From a checkpoint of a small mixture-of-experts model trained on Wikipedia.
Size: 8 layers, width 256, vocabulary 16384, 39.1M parameters.
Below are experts of layer 2 (counted from 0) of a mixture-of-experts language model. Rows are named router (the router's row for the expert) and show model dimensions 0-255. Each number is 200 + 40 x the weight over its row's rms, rounded and kept within 0 to 999.
After each expert's rows: a language model's description of what the expert responds to. This comes from a sample of Wikipedia text that the model never trained on.

# expert 45
router,164,169,259,238,202,208,174,212,160,164,252,205,151,169,219,260,109,260,196,235,187,176,144,319,225,127,181,160,221,218,182,205,219,216,181,229,164,233,232,204,256,197,145,281,214,276,208,185,197,138,247,167,120,223,194,110,230,190,187,199,165,183,233,170,212,217,273,168,230,201,207,240,269,186,187,235,98,154,166,148,290,194,181,203,187,213,167,258,206,211,206,188,211,222,149,191,217,138,233,187,184,187,158,207,272,143,219,169,164,218,187,106,232,157,172,163,206,144,133,133,191,163,212,189,225,222,175,234,194,181,268,144,222,247,158,185,201,261,155,146,209,212,143,102,152,268,184,230,180,237,191,180,234,152,240,172,201,191,197,154,208,219,223,226,163,147,200,208,194,205,176,202,215,163,182,180,225,161,137,204,210,247,161,242,197,177,245,194,165,171,252,194,176,246,225,205,199,175,254,235,160,296,227,151,245,214,193,205,278,219,222,222,233,209,282,252,158,268,181,112,193,206,202,204,201,198,184,166,185,205,225,229,113,257,298,168,216,224,109,151,171,150,207,261,234,236,286,188,247,189,243,238,194,235,226,185
Description: Line breaks before paragraphs

# expert 62
router,184,217,276,240,199,209,242,218,167,153,225,115,241,184,234,201,196,240,155,180,182,200,218,200,245,153,236,206,193,190,288,161,272,264,202,196,178,232,244,193,222,188,206,260,160,67,183,205,203,286,223,176,224,184,171,231,200,205,145,146,240,179,203,167,140,229,192,250,246,233,151,266,133,165,163,173,228,226,153,187,256,245,217,204,211,154,214,184,171,168,245,286,209,167,223,205,181,205,215,158,251,213,148,253,146,200,141,205,181,238,257,186,217,205,150,205,170,138,205,217,204,83,237,109,178,170,215,208,247,202,252,192,199,166,201,119,104,250,247,275,227,221,173,176,182,200,237,249,182,189,196,184,147,165,291,190,186,190,182,208,129,259,158,208,181,167,244,194,259,208,194,163,169,203,224,125,231,159,108,175,230,224,158,205,277,175,152,175,177,190,205,182,150,196,296,239,213,206,207,214,172,189,191,276,226,224,155,239,147,175,231,186,195,244,248,130,212,205,193,237,163,257,234,160,143,205,246,164,229,221,216,239,121,268,248,201,161,216,190,265,192,183,184,225,261,194,263,239,231,214,225,248,186,146,158,143
Description: Day numbers in dates

# expert 57
router,174,143,238,233,217,209,136,182,136,116,270,146,148,244,219,232,199,181,188,102,180,152,292,250,208,269,193,199,185,273,265,188,288,197,119,206,184,232,219,135,157,185,166,238,140,202,199,158,204,238,165,215,245,255,203,164,193,161,249,169,225,215,182,217,196,177,279,226,221,195,212,212,197,133,150,223,190,179,215,190,205,190,278,160,256,193,287,227,156,226,214,238,226,208,195,242,202,194,152,158,98,192,162,188,238,228,188,147,110,255,195,211,179,199,193,216,255,221,266,186,172,120,218,125,207,224,199,124,198,214,208,229,234,158,210,142,154,199,203,149,178,202,236,167,130,187,194,206,175,167,197,202,171,149,179,225,265,258,204,189,155,184,236,157,195,206,199,127,262,94,203,297,183,176,212,209,246,215,149,160,184,193,179,189,212,194,153,206,152,191,217,266,224,207,159,241,209,250,253,175,211,206,210,148,241,142,171,169,264,215,249,224,185,222,263,151,223,164,167,240,235,228,200,151,242,238,213,183,228,193,245,244,165,227,198,107,146,231,132,187,207,153,218,182,192,216,266,222,184,211,174,237,130,247,171,291
Description: Numbers in tables

# expert 48
router,172,187,203,201,212,136,220,232,191,144,201,183,240,157,172,164,177,168,152,280,261,173,273,245,288,210,209,180,249,104,209,243,218,253,143,231,179,235,229,152,252,218,204,138,165,152,249,168,101,222,225,231,193,235,181,189,245,158,180,179,211,261,285,186,176,199,253,241,287,211,187,219,196,200,124,140,175,216,178,136,219,261,208,107,189,177,216,177,150,165,201,190,183,217,264,179,235,221,287,183,180,180,182,165,216,208,224,212,184,194,229,165,176,181,238,226,174,172,226,164,188,161,221,236,205,235,196,131,247,193,232,201,183,220,190,126,199,243,167,159,234,200,157,212,93,199,163,173,282,176,233,208,175,111,212,205,207,134,216,142,201,226,188,243,268,168,130,235,231,196,218,209,265,168,194,164,204,94,127,185,176,182,150,181,184,229,164,166,217,216,213,261,173,144,181,209,194,206,212,156,181,122,233,155,166,237,136,270,215,243,214,258,167,214,233,210,267,200,169,198,163,238,167,161,249,229,131,225,182,125,195,215,195,267,248,209,156,108,212,223,168,143,146,198,142,220,216,165,281,201,215,273,175,196,203,177
Description: Table pipes, location verbs

# expert 39
router,246,212,289,249,122,174,227,195,165,148,247,210,244,262,193,191,173,180,204,242,228,177,218,207,165,193,232,165,215,171,215,151,183,208,236,231,190,177,208,194,264,206,250,166,155,190,268,227,206,228,219,215,182,258,125,192,161,205,171,140,233,211,229,167,159,191,231,176,264,131,192,204,185,192,129,159,134,248,169,174,187,268,272,166,239,127,196,195,159,165,177,198,136,168,145,222,186,226,165,216,134,191,144,208,194,308,191,190,167,238,160,185,203,242,204,163,96,188,144,298,155,172,238,245,270,273,190,158,210,202,175,167,301,297,176,133,200,245,213,207,287,200,194,203,199,144,138,207,175,148,273,172,242,154,241,209,239,293,231,171,243,196,312,231,189,134,178,208,175,244,197,166,158,211,193,170,183,148,158,179,202,215,166,269,214,213,167,154,223,211,173,144,266,161,201,247,190,165,186,227,165,161,197,222,204,208,133,172,272,195,185,182,194,221,245,168,205,138,189,179,213,136,208,234,259,218,205,138,198,258,265,249,194,269,220,185,209,178,164,191,227,171,165,244,247,255,208,204,201,191,199,197,167,275,221,172
Description: Verbs and adverbs after was

# expert 23
router,189,210,195,227,136,217,241,186,223,163,214,198,216,182,134,210,242,225,132,224,178,206,254,282,263,285,207,139,235,163,245,171,234,251,223,248,197,169,230,201,179,157,188,251,179,160,196,200,187,208,202,199,255,214,151,225,230,198,167,175,153,200,146,235,168,172,176,157,217,179,165,191,176,162,209,228,128,218,150,148,195,238,223,130,183,95,225,210,149,196,144,228,253,165,154,214,158,188,206,162,168,159,163,178,149,168,237,152,209,189,201,203,242,187,148,202,186,149,206,215,199,168,217,186,245,270,211,209,226,160,254,148,227,203,168,171,127,282,172,203,221,165,167,205,111,188,168,287,233,153,263,242,208,139,152,233,169,211,139,141,142,261,299,232,233,128,191,174,218,116,163,230,194,130,222,150,139,213,147,208,271,117,142,251,232,182,178,162,150,195,192,226,192,238,219,148,218,176,234,258,223,280,198,162,218,183,231,176,253,260,208,271,248,160,205,168,245,128,170,190,145,240,162,275,264,183,212,204,192,232,190,176,127,233,195,246,145,174,145,260,220,190,128,182,238,150,240,168,167,205,200,213,224,173,177,265
Description: Dates and years

# expert 30
router,218,192,272,208,181,210,224,238,183,155,237,242,263,164,145,240,168,221,152,168,203,206,241,256,254,175,289,128,255,143,215,227,198,234,131,191,177,179,156,201,172,212,203,187,267,207,110,212,128,161,183,227,200,234,126,255,229,147,207,171,189,235,231,202,215,150,217,218,164,156,198,195,173,211,211,186,131,214,107,165,172,157,244,110,204,224,167,153,128,148,228,207,240,229,141,210,148,216,164,148,223,151,147,170,216,179,144,171,218,233,249,196,190,201,221,224,129,220,240,181,216,141,128,187,225,207,213,179,194,133,235,161,166,209,166,121,157,182,205,197,184,209,208,200,233,145,162,202,177,167,226,110,195,116,279,159,219,247,124,195,226,203,217,179,139,169,218,220,134,247,221,198,226,239,242,165,188,134,167,128,222,213,163,187,222,167,157,205,208,219,218,140,163,143,215,163,232,226,234,203,218,247,191,140,183,197,197,225,266,206,202,161,151,213,280,185,214,227,217,152,180,223,231,184,256,83,176,175,185,219,264,184,127,233,227,206,230,176,144,160,122,171,145,214,288,225,233,172,222,173,248,228,145,180,226,94
Description: Name-initial pieces

# expert 3
router,209,165,177,175,231,147,252,166,188,123,254,176,243,192,230,301,106,204,164,216,176,162,228,207,291,212,242,160,202,189,166,162,204,128,164,279,192,278,171,285,240,234,225,221,162,126,186,212,177,206,237,191,232,210,143,227,227,208,169,217,257,169,281,144,247,177,183,182,187,184,168,193,238,213,181,233,186,185,256,147,245,221,213,193,182,148,189,150,173,258,213,152,192,138,194,184,236,175,193,177,270,161,147,191,179,180,162,121,92,237,157,199,240,258,187,209,279,251,214,209,264,132,228,186,236,209,278,186,222,229,157,188,241,149,203,82,215,166,179,213,219,257,145,195,211,191,195,209,213,176,177,191,230,174,262,258,230,202,174,233,224,169,199,186,215,145,129,177,121,168,180,202,172,195,235,211,254,171,211,167,191,208,159,212,174,118,184,192,192,63,257,181,167,169,243,150,227,234,192,227,274,242,200,180,234,147,200,224,259,209,196,170,191,214,229,200,223,291,164,181,172,227,203,160,173,239,229,183,250,264,220,260,212,148,273,119,163,213,192,211,199,224,170,224,248,201,217,243,149,195,192,234,138,233,175,195
Description: Mixed fragments, taxonomy

# expert 51
router,116,184,265,120,209,213,215,167,206,111,178,256,211,153,229,199,231,257,183,234,233,254,201,238,185,177,232,160,241,162,243,168,264,232,212,212,193,135,206,228,127,174,190,217,212,216,163,222,231,193,190,252,187,211,166,230,185,219,203,183,136,254,242,189,254,188,194,156,143,125,202,203,133,148,147,208,174,265,164,142,241,266,219,147,194,203,201,218,178,185,232,134,268,205,198,231,211,136,279,228,150,180,164,186,162,244,221,206,207,179,229,198,168,205,206,211,147,214,216,274,203,116,211,151,209,232,304,249,203,148,184,154,273,223,161,112,128,181,181,135,251,228,234,163,162,175,210,249,88,116,216,226,208,123,155,222,137,153,206,122,200,269,279,195,182,202,175,194,190,217,185,231,240,204,216,160,171,208,252,137,170,189,160,269,217,174,164,205,172,152,194,196,271,152,231,221,203,133,189,185,165,190,232,195,210,194,106,170,205,206,140,253,241,184,154,202,177,190,269,155,217,184,221,258,233,210,153,185,127,207,197,184,167,242,227,180,209,180,207,168,200,196,201,226,244,262,237,216,213,189,165,178,127,273,271,237
Description: Infobox and list dashes

# expert 16
router,188,165,267,271,181,160,221,256,210,164,226,243,224,225,224,181,167,201,234,226,211,160,213,294,219,185,177,166,253,121,159,196,269,202,216,226,239,246,227,299,230,222,146,117,202,218,159,176,212,231,209,193,131,220,109,238,198,145,166,174,174,265,226,204,222,198,262,192,201,181,207,204,238,201,157,241,169,162,161,151,213,173,228,129,193,219,220,249,229,172,213,186,183,105,147,107,158,180,159,192,197,142,201,173,257,204,171,199,184,224,242,129,243,129,189,225,198,210,202,221,214,143,189,147,248,128,252,211,186,206,247,121,256,187,202,119,184,207,183,223,156,208,168,184,168,262,233,239,154,150,222,145,123,158,262,196,166,226,136,180,258,322,228,248,208,204,168,177,224,225,143,204,196,253,159,175,147,185,154,215,181,212,170,231,258,155,124,200,185,132,195,249,236,206,203,174,188,222,209,166,244,201,249,162,228,252,98,150,182,259,213,176,235,160,177,219,205,231,120,155,192,250,234,245,299,177,225,185,231,212,206,287,196,243,109,210,179,165,211,247,204,242,158,198,233,193,209,217,219,217,190,199,183,159,207,184
Description: Line breaks, from

# expert 36
router,212,213,184,173,219,174,262,234,193,127,195,139,176,219,204,179,155,309,212,202,231,208,229,172,260,150,200,204,225,132,217,177,248,208,220,245,205,219,231,229,227,192,130,195,233,141,194,137,139,265,223,210,144,299,161,199,226,179,160,189,179,278,192,78,202,160,237,215,234,139,230,185,209,217,183,176,206,213,133,193,238,266,213,142,171,180,250,249,142,206,170,208,205,148,190,187,172,216,206,201,170,161,153,165,145,178,111,161,189,161,239,98,241,177,191,197,202,260,171,211,235,64,233,183,229,226,153,195,237,182,138,157,167,312,211,155,136,255,213,215,212,238,189,216,190,223,211,205,196,130,238,185,259,207,226,234,217,177,249,208,188,246,222,197,218,190,188,180,219,177,244,227,184,173,177,128,177,106,175,184,164,159,189,246,200,125,149,174,224,187,201,269,170,184,239,215,232,186,238,179,289,153,214,178,173,195,154,149,233,217,237,204,131,242,152,237,286,185,149,196,209,245,226,190,225,251,232,203,183,213,144,264,208,242,187,225,196,138,187,228,251,191,187,203,285,285,276,146,208,203,166,232,162,224,230,200
Description: Preposition in, headings

# expert 60
router,214,162,246,231,184,177,187,317,150,117,217,202,223,174,183,244,104,199,250,167,172,184,176,164,253,231,269,247,179,146,216,102,247,235,141,236,201,186,248,208,279,200,127,239,179,211,244,228,194,293,138,209,138,228,188,189,232,175,199,257,189,216,230,173,202,178,173,233,204,194,180,240,158,223,183,251,259,249,176,115,188,257,189,165,231,155,207,199,174,254,212,169,142,162,283,147,224,171,268,195,215,162,168,191,184,192,219,196,150,243,188,230,221,212,179,209,224,223,188,221,209,165,241,190,257,164,234,215,207,198,233,170,203,128,225,174,121,205,183,192,199,194,173,168,152,224,165,167,298,124,210,158,233,140,270,150,233,219,234,194,255,248,167,230,224,135,216,201,208,170,134,210,203,224,228,107,217,204,166,128,164,225,215,257,260,165,183,182,196,203,269,267,248,173,251,193,191,198,134,239,215,153,194,176,231,168,179,210,245,205,258,159,249,225,275,241,188,175,164,238,216,251,223,263,252,165,134,238,173,148,196,237,171,233,176,221,243,140,168,293,213,201,164,220,227,222,271,122,197,212,168,210,197,150,261,176
Description: At, on, sentence ends

# expert 2
router,194,207,224,157,202,166,200,250,140,166,248,192,276,209,248,153,211,212,140,153,272,273,252,174,218,210,268,259,194,205,253,228,227,198,164,236,145,200,153,215,244,240,128,221,210,232,223,216,190,200,230,147,225,221,165,168,210,197,209,188,179,269,240,148,151,254,279,126,140,203,103,218,178,223,203,264,179,244,133,199,162,213,174,112,139,223,218,234,148,239,163,196,216,147,141,196,142,135,224,169,202,187,178,193,209,181,186,166,186,278,235,130,160,184,167,206,240,165,141,214,252,121,170,210,221,249,178,220,228,85,263,243,247,179,141,166,185,210,169,217,202,219,218,217,151,186,148,306,193,225,264,137,138,183,150,140,271,186,202,159,152,266,269,204,235,168,219,220,151,209,184,185,160,200,123,205,255,194,195,167,171,222,193,159,209,144,182,189,198,160,250,158,211,179,209,198,196,229,271,276,210,224,208,126,197,248,223,205,178,236,265,240,119,175,244,244,174,139,189,157,182,200,222,266,247,161,214,187,211,205,224,226,219,242,224,229,233,180,160,206,213,153,204,269,252,192,215,193,163,202,247,247,188,145,148,193
Description: Separators and mid-word pieces

# expert 53
router,197,199,174,211,238,223,198,182,225,112,183,179,136,239,296,227,158,232,158,160,202,259,224,186,257,297,138,200,247,197,266,140,216,196,197,213,221,178,213,181,169,211,106,248,128,260,148,188,216,273,181,167,264,237,173,174,249,174,156,224,197,199,180,150,193,162,191,228,216,145,179,223,160,139,173,196,183,215,163,101,207,269,225,129,121,262,147,251,209,204,202,185,228,184,212,184,229,182,227,227,236,87,201,194,282,202,209,187,170,264,194,185,251,191,160,159,210,211,168,269,249,187,240,115,185,219,181,246,213,177,216,167,241,152,177,111,196,166,183,204,127,207,153,240,223,161,236,201,233,159,221,182,160,206,164,193,211,210,227,166,240,213,284,223,179,134,260,281,203,117,160,152,186,234,214,177,213,258,237,159,253,194,124,224,129,174,188,205,171,184,209,196,278,234,169,213,192,153,195,184,162,153,198,181,204,178,160,174,260,195,218,181,141,195,289,120,221,192,223,199,187,201,192,228,294,227,200,188,196,180,205,296,99,256,223,215,202,213,181,208,203,211,221,176,279,201,228,211,185,238,192,252,237,204,217,160
Description: Election table pipes

# expert 20
router,180,180,248,245,196,147,201,291,130,192,188,200,203,210,156,255,154,156,171,166,97,195,181,244,201,183,262,176,284,150,181,76,225,216,180,246,208,208,210,162,208,222,194,164,231,221,185,219,242,213,209,153,185,202,207,186,189,213,222,185,229,192,278,220,160,182,279,183,198,215,249,248,161,245,172,188,239,216,170,117,290,160,277,185,198,230,220,209,214,216,193,238,160,148,213,194,205,170,231,213,191,123,221,165,245,201,164,198,89,249,197,189,252,213,142,148,166,214,190,215,247,180,232,159,243,209,159,195,193,254,278,124,288,238,175,151,214,282,245,202,156,216,206,173,234,160,256,183,198,199,167,221,109,135,203,134,200,169,178,131,214,228,253,220,268,214,153,201,181,156,216,190,254,179,183,183,230,252,172,144,226,221,212,271,215,163,152,196,232,187,229,210,175,163,248,184,154,226,160,198,173,172,240,190,235,160,187,173,244,234,248,216,167,235,195,241,218,143,208,214,206,249,261,234,192,221,180,159,324,205,125,227,239,266,187,225,199,148,268,244,222,177,129,129,274,248,241,172,217,192,230,180,242,167,241,242
Description: Articles and word interiors

# expert 15
router,132,157,238,199,180,217,258,180,254,140,187,232,180,148,201,239,179,231,121,134,250,144,210,283,276,135,207,133,191,189,228,119,235,264,178,229,204,173,181,193,207,215,221,131,186,257,183,183,204,205,199,158,225,210,124,195,179,204,212,193,213,175,174,195,161,212,219,220,193,224,168,176,208,238,180,184,244,235,147,126,177,252,248,122,219,200,208,203,151,183,227,163,261,149,157,91,187,148,237,176,169,235,195,202,224,220,155,166,199,183,165,103,187,110,216,240,187,254,186,257,120,194,220,211,257,154,247,119,185,205,177,158,220,182,212,140,180,217,170,187,215,231,174,183,117,131,194,198,264,200,239,177,169,204,186,228,232,211,274,185,207,214,207,270,185,105,202,260,267,197,213,207,234,256,228,135,205,128,228,173,197,199,205,245,240,201,161,216,224,196,217,213,265,109,258,185,191,226,195,286,206,176,180,173,186,206,210,180,281,210,175,202,117,164,221,176,221,197,176,165,203,169,164,234,192,176,148,91,214,220,167,279,248,271,200,219,200,212,217,225,179,180,120,189,240,223,284,160,184,176,228,221,137,139,250,246
Description: Letter h, conjunctions

# expert 26
router,219,169,258,231,226,168,199,180,223,61,178,153,165,188,128,180,204,203,218,206,246,215,215,213,255,161,200,185,241,228,279,176,180,227,162,185,220,144,236,146,258,199,193,231,149,194,225,228,135,228,234,219,173,204,172,210,188,152,156,168,247,214,216,126,140,191,225,188,165,162,269,250,232,140,168,277,259,194,159,134,191,214,217,177,206,233,187,218,127,155,251,217,261,178,259,165,267,257,249,245,195,175,145,210,169,231,194,175,217,246,204,172,173,185,155,225,240,249,284,233,217,192,232,165,169,161,178,237,218,150,191,204,226,206,221,156,163,198,176,218,197,250,252,224,206,201,200,76,228,153,168,152,147,173,245,226,175,212,180,121,266,225,249,210,183,155,215,152,129,200,207,140,120,254,199,281,252,238,133,174,178,225,190,222,278,137,169,180,216,170,181,217,252,179,229,226,253,126,139,182,176,196,202,262,204,156,134,169,201,211,180,215,257,205,271,173,292,157,241,130,219,197,191,193,257,253,223,193,231,166,230,215,242,235,284,158,246,148,161,255,244,205,160,185,209,173,278,160,164,174,186,218,187,183,210,205
Description: Name and place endings

# expert 50
router,189,245,231,247,193,238,139,232,115,194,258,217,166,180,190,212,165,232,143,207,259,208,222,225,235,227,234,221,185,193,240,199,248,168,230,205,218,247,216,155,222,225,141,251,181,159,190,253,208,235,211,217,227,256,190,226,213,207,200,151,208,222,212,157,160,240,273,209,199,176,212,187,225,181,223,208,192,238,212,111,261,222,259,183,229,180,241,105,194,173,236,239,185,158,179,219,251,189,229,128,249,195,192,188,187,189,234,169,137,285,267,158,141,183,206,186,247,304,240,214,167,126,181,142,207,192,185,172,212,201,271,164,192,200,205,97,250,189,223,219,187,215,187,210,202,160,129,269,147,185,254,187,131,151,188,154,261,191,256,171,151,258,185,199,275,182,185,205,213,193,86,211,209,162,156,215,261,200,75,188,194,179,114,201,237,211,133,150,228,128,187,158,174,180,179,190,196,149,271,291,186,112,182,110,220,211,162,222,145,226,249,236,203,202,202,218,254,231,183,176,176,186,192,174,241,157,171,180,225,149,230,140,113,206,228,168,204,156,202,208,170,128,186,243,184,197,224,239,177,243,241,231,225,160,227,279
Description: Table cell separators

# expert 31
router,238,201,232,240,192,272,225,199,183,124,232,117,161,168,173,228,154,169,171,133,138,247,211,275,240,243,204,160,256,230,247,145,248,192,162,282,164,174,199,131,177,190,139,169,231,166,174,215,169,274,248,165,206,211,104,157,202,204,148,181,217,170,250,141,232,239,168,148,250,150,195,190,218,159,212,258,174,218,156,156,227,226,213,183,208,174,186,123,149,183,218,154,267,146,228,206,272,153,223,163,185,198,197,206,184,164,213,210,205,202,186,190,190,212,245,204,188,208,232,225,243,144,164,160,263,229,281,180,226,132,274,171,209,192,238,192,274,218,224,227,225,202,221,197,163,154,144,140,221,210,233,110,143,171,232,247,128,230,158,178,231,218,276,190,155,150,225,189,190,120,133,244,197,238,308,160,309,223,201,142,147,226,206,227,264,140,225,204,190,164,126,188,194,217,195,210,206,142,273,213,219,177,259,180,247,203,254,188,241,211,210,206,206,135,244,214,217,218,245,146,208,244,135,177,198,224,232,163,162,152,249,211,238,230,150,185,179,184,205,186,205,147,232,233,284,272,226,183,161,220,187,231,185,180,168,208
Description: Titles and infobox labels

# expert 13
router,197,151,193,263,182,169,161,178,174,113,227,214,184,218,173,185,198,169,213,227,217,172,211,149,205,191,258,107,237,243,237,200,203,258,148,195,153,184,184,235,248,183,164,257,165,192,191,214,117,249,207,271,202,219,222,166,265,152,233,130,163,203,282,184,223,201,212,160,212,193,179,180,193,241,160,200,204,177,148,203,216,220,245,171,209,160,154,195,146,146,230,214,249,206,225,228,239,202,259,184,186,144,113,196,237,174,125,166,244,298,212,157,196,195,158,186,201,181,184,227,230,108,231,136,208,246,196,239,233,154,211,206,169,191,163,209,160,158,194,190,159,254,218,165,211,152,140,233,172,123,225,180,230,108,234,266,198,245,134,200,155,236,194,228,200,173,221,195,190,236,182,255,158,214,206,216,165,255,194,156,143,294,182,218,180,153,251,206,244,185,159,204,288,193,211,139,236,175,207,171,240,192,133,210,232,176,171,173,246,229,149,189,258,318,252,211,247,156,163,196,216,221,253,213,223,275,156,147,222,253,209,221,163,233,267,183,225,191,236,169,209,126,169,281,290,269,311,188,153,197,212,210,215,132,237,219
Description: Personal first names

# expert 52
router,189,219,261,259,264,264,258,205,170,117,211,162,123,156,254,164,202,172,170,193,215,242,184,255,271,262,176,185,237,196,280,169,212,141,154,207,243,191,175,246,241,187,125,210,209,197,224,233,227,223,233,173,198,208,181,215,192,211,146,173,204,248,273,175,148,219,175,189,269,166,140,177,179,234,161,190,193,78,147,177,239,186,234,199,124,145,195,209,167,177,290,99,203,152,250,221,229,152,216,146,207,187,122,187,185,209,230,144,195,238,162,178,152,187,147,262,200,147,256,221,209,198,230,136,221,172,165,198,181,204,238,226,229,164,123,222,157,205,129,204,249,255,181,188,123,172,176,174,192,154,269,130,215,145,231,240,203,165,145,152,210,272,213,211,202,214,187,202,176,180,210,230,170,228,230,122,230,244,241,189,185,308,219,251,203,194,163,196,250,167,174,207,164,180,212,231,261,184,206,181,190,212,254,186,219,267,209,204,217,167,200,185,191,159,291,169,176,216,195,161,240,236,179,240,243,223,243,133,262,220,146,111,230,196,161,206,180,199,227,146,220,126,152,229,259,228,293,213,150,196,161,221,208,209,230,215
Description: Early name pieces

# expert 35
router,189,131,210,248,318,213,207,225,175,132,219,213,307,128,190,237,145,228,199,244,151,215,232,170,223,208,217,198,228,192,261,151,187,233,135,194,193,186,239,210,219,175,163,218,162,155,189,214,172,205,172,217,226,213,107,142,246,162,221,197,215,236,232,152,185,206,222,215,274,129,197,266,207,189,180,269,168,182,128,203,247,233,188,178,229,268,142,219,187,172,176,108,247,216,207,295,179,170,219,207,202,181,126,211,198,253,197,236,204,203,191,197,122,225,235,196,237,219,215,226,149,200,145,215,221,158,172,219,211,178,207,199,264,245,171,178,133,201,231,172,224,163,253,264,153,191,160,215,226,163,229,134,199,137,158,209,228,253,170,237,178,244,256,257,148,172,226,228,185,211,131,161,154,257,214,208,274,175,185,169,228,251,212,243,270,167,214,166,187,123,172,171,121,210,240,215,293,156,270,187,161,234,217,107,271,265,193,180,199,197,199,203,176,195,268,148,200,217,187,138,156,196,191,154,283,255,207,151,219,196,235,200,190,247,231,132,160,185,223,246,231,107,235,214,258,190,205,173,217,177,188,271,144,236,192,224
Description: Foreign name pieces

# expert 44
router,238,127,260,230,168,114,231,234,215,138,227,135,137,248,207,123,233,259,167,177,272,193,232,244,190,192,250,167,283,174,252,148,249,229,204,291,225,147,253,208,225,146,221,114,203,223,204,260,208,216,170,243,165,186,166,216,162,217,149,185,229,152,255,184,171,176,215,205,224,194,214,240,195,218,184,148,210,265,95,197,153,239,266,169,187,162,226,223,117,126,131,201,223,189,221,216,118,221,266,195,191,224,146,188,186,188,205,204,90,222,225,177,188,216,192,246,214,235,219,238,155,118,220,184,222,193,196,217,206,190,177,158,146,287,194,182,166,220,188,185,228,249,186,221,218,131,203,188,180,188,296,210,183,214,212,216,230,145,216,197,241,195,262,278,216,230,155,226,234,189,196,198,198,162,223,172,229,169,149,170,164,218,170,235,257,176,120,190,230,186,213,146,246,175,254,173,225,214,127,186,175,141,163,143,190,231,103,205,249,215,221,319,192,192,250,216,161,131,164,207,188,142,208,256,277,221,174,133,241,237,120,253,207,196,155,189,252,133,195,223,210,211,195,204,237,219,222,187,196,214,219,205,197,188,209,213
Description: Words after the verb

# expert 61
router,198,168,238,187,189,121,206,176,159,136,229,126,185,154,223,162,176,221,196,203,196,229,186,183,248,193,204,210,256,232,179,173,287,230,114,268,176,205,240,131,137,166,194,201,202,206,133,216,186,256,214,167,186,220,152,178,191,175,187,171,224,188,180,222,161,169,216,233,171,187,146,176,261,251,196,139,208,150,215,185,267,235,305,141,180,132,201,211,235,273,215,97,246,184,217,96,225,196,224,191,177,226,191,217,220,198,201,178,168,212,206,150,179,283,175,200,138,241,214,162,265,212,213,215,216,222,226,182,228,238,170,111,284,81,167,150,199,248,163,165,210,203,160,181,175,155,201,148,165,145,211,211,160,222,350,170,267,243,186,239,282,248,185,187,206,182,189,198,182,185,192,154,231,226,165,160,262,254,219,197,216,248,118,265,197,172,213,190,231,141,208,211,212,195,242,183,179,236,164,188,219,183,251,131,180,184,211,251,182,180,168,231,153,241,241,281,242,295,245,224,178,187,197,172,214,192,188,198,191,182,227,204,187,201,222,100,247,137,190,141,205,155,155,187,301,218,243,184,212,203,221,184,187,161,199,227
Description: Sentence openers, row starts

# expert 55
router,223,96,225,309,218,151,145,254,220,147,221,117,111,215,160,234,114,216,200,263,280,249,226,174,241,187,234,171,196,240,230,155,258,199,167,272,163,192,254,181,209,179,189,182,179,188,208,193,215,217,254,213,224,200,272,184,254,152,160,235,216,220,200,218,152,247,225,196,128,175,182,264,196,218,146,173,228,239,127,169,233,288,192,226,164,175,229,225,171,172,282,147,227,184,271,200,227,281,211,188,200,172,163,228,205,202,192,179,208,284,206,193,179,198,200,203,240,213,216,267,171,183,242,125,227,249,214,236,249,135,201,218,194,231,265,150,174,204,225,175,155,214,207,290,231,160,151,263,215,197,211,183,155,161,261,180,213,178,155,186,225,260,259,247,237,222,196,236,239,190,219,231,192,172,228,233,162,209,164,166,123,265,199,196,242,229,202,188,231,150,216,211,204,210,270,104,185,241,231,199,277,246,185,144,203,118,148,231,231,208,167,205,208,181,252,170,240,145,204,235,155,184,238,180,212,149,119,240,216,211,223,186,143,207,208,187,215,189,135,225,214,89,207,230,173,218,171,196,206,188,184,174,176,129,164,294
Description: Counts and table rows

# expert 29
router,229,122,243,177,195,180,258,209,158,165,215,201,264,277,239,219,204,193,194,181,159,237,158,257,259,208,263,184,253,210,243,195,237,173,201,185,259,251,226,168,210,208,221,223,176,220,112,186,244,247,220,211,158,173,172,209,247,149,167,231,273,112,230,227,246,164,237,165,192,161,185,256,207,239,178,133,212,217,193,176,223,169,248,209,229,223,230,229,193,177,217,142,208,182,211,131,180,232,276,176,291,172,164,186,195,190,171,192,131,257,218,101,197,131,151,247,251,245,261,203,253,165,205,173,187,170,253,146,226,225,212,189,262,203,177,178,168,210,232,130,162,225,148,238,235,112,175,183,241,134,185,169,147,207,167,185,238,256,188,126,213,237,188,232,213,164,195,188,209,115,180,220,262,214,235,166,245,232,143,139,112,191,246,223,248,143,142,223,205,187,188,231,196,198,300,159,258,175,244,246,198,261,221,170,168,202,205,244,315,194,189,251,128,218,245,201,149,174,190,172,190,207,226,167,210,146,201,138,251,194,181,200,210,209,213,175,160,222,243,176,164,186,164,188,151,145,306,191,135,207,231,198,133,161,185,250
Description: Determiners and infobox fields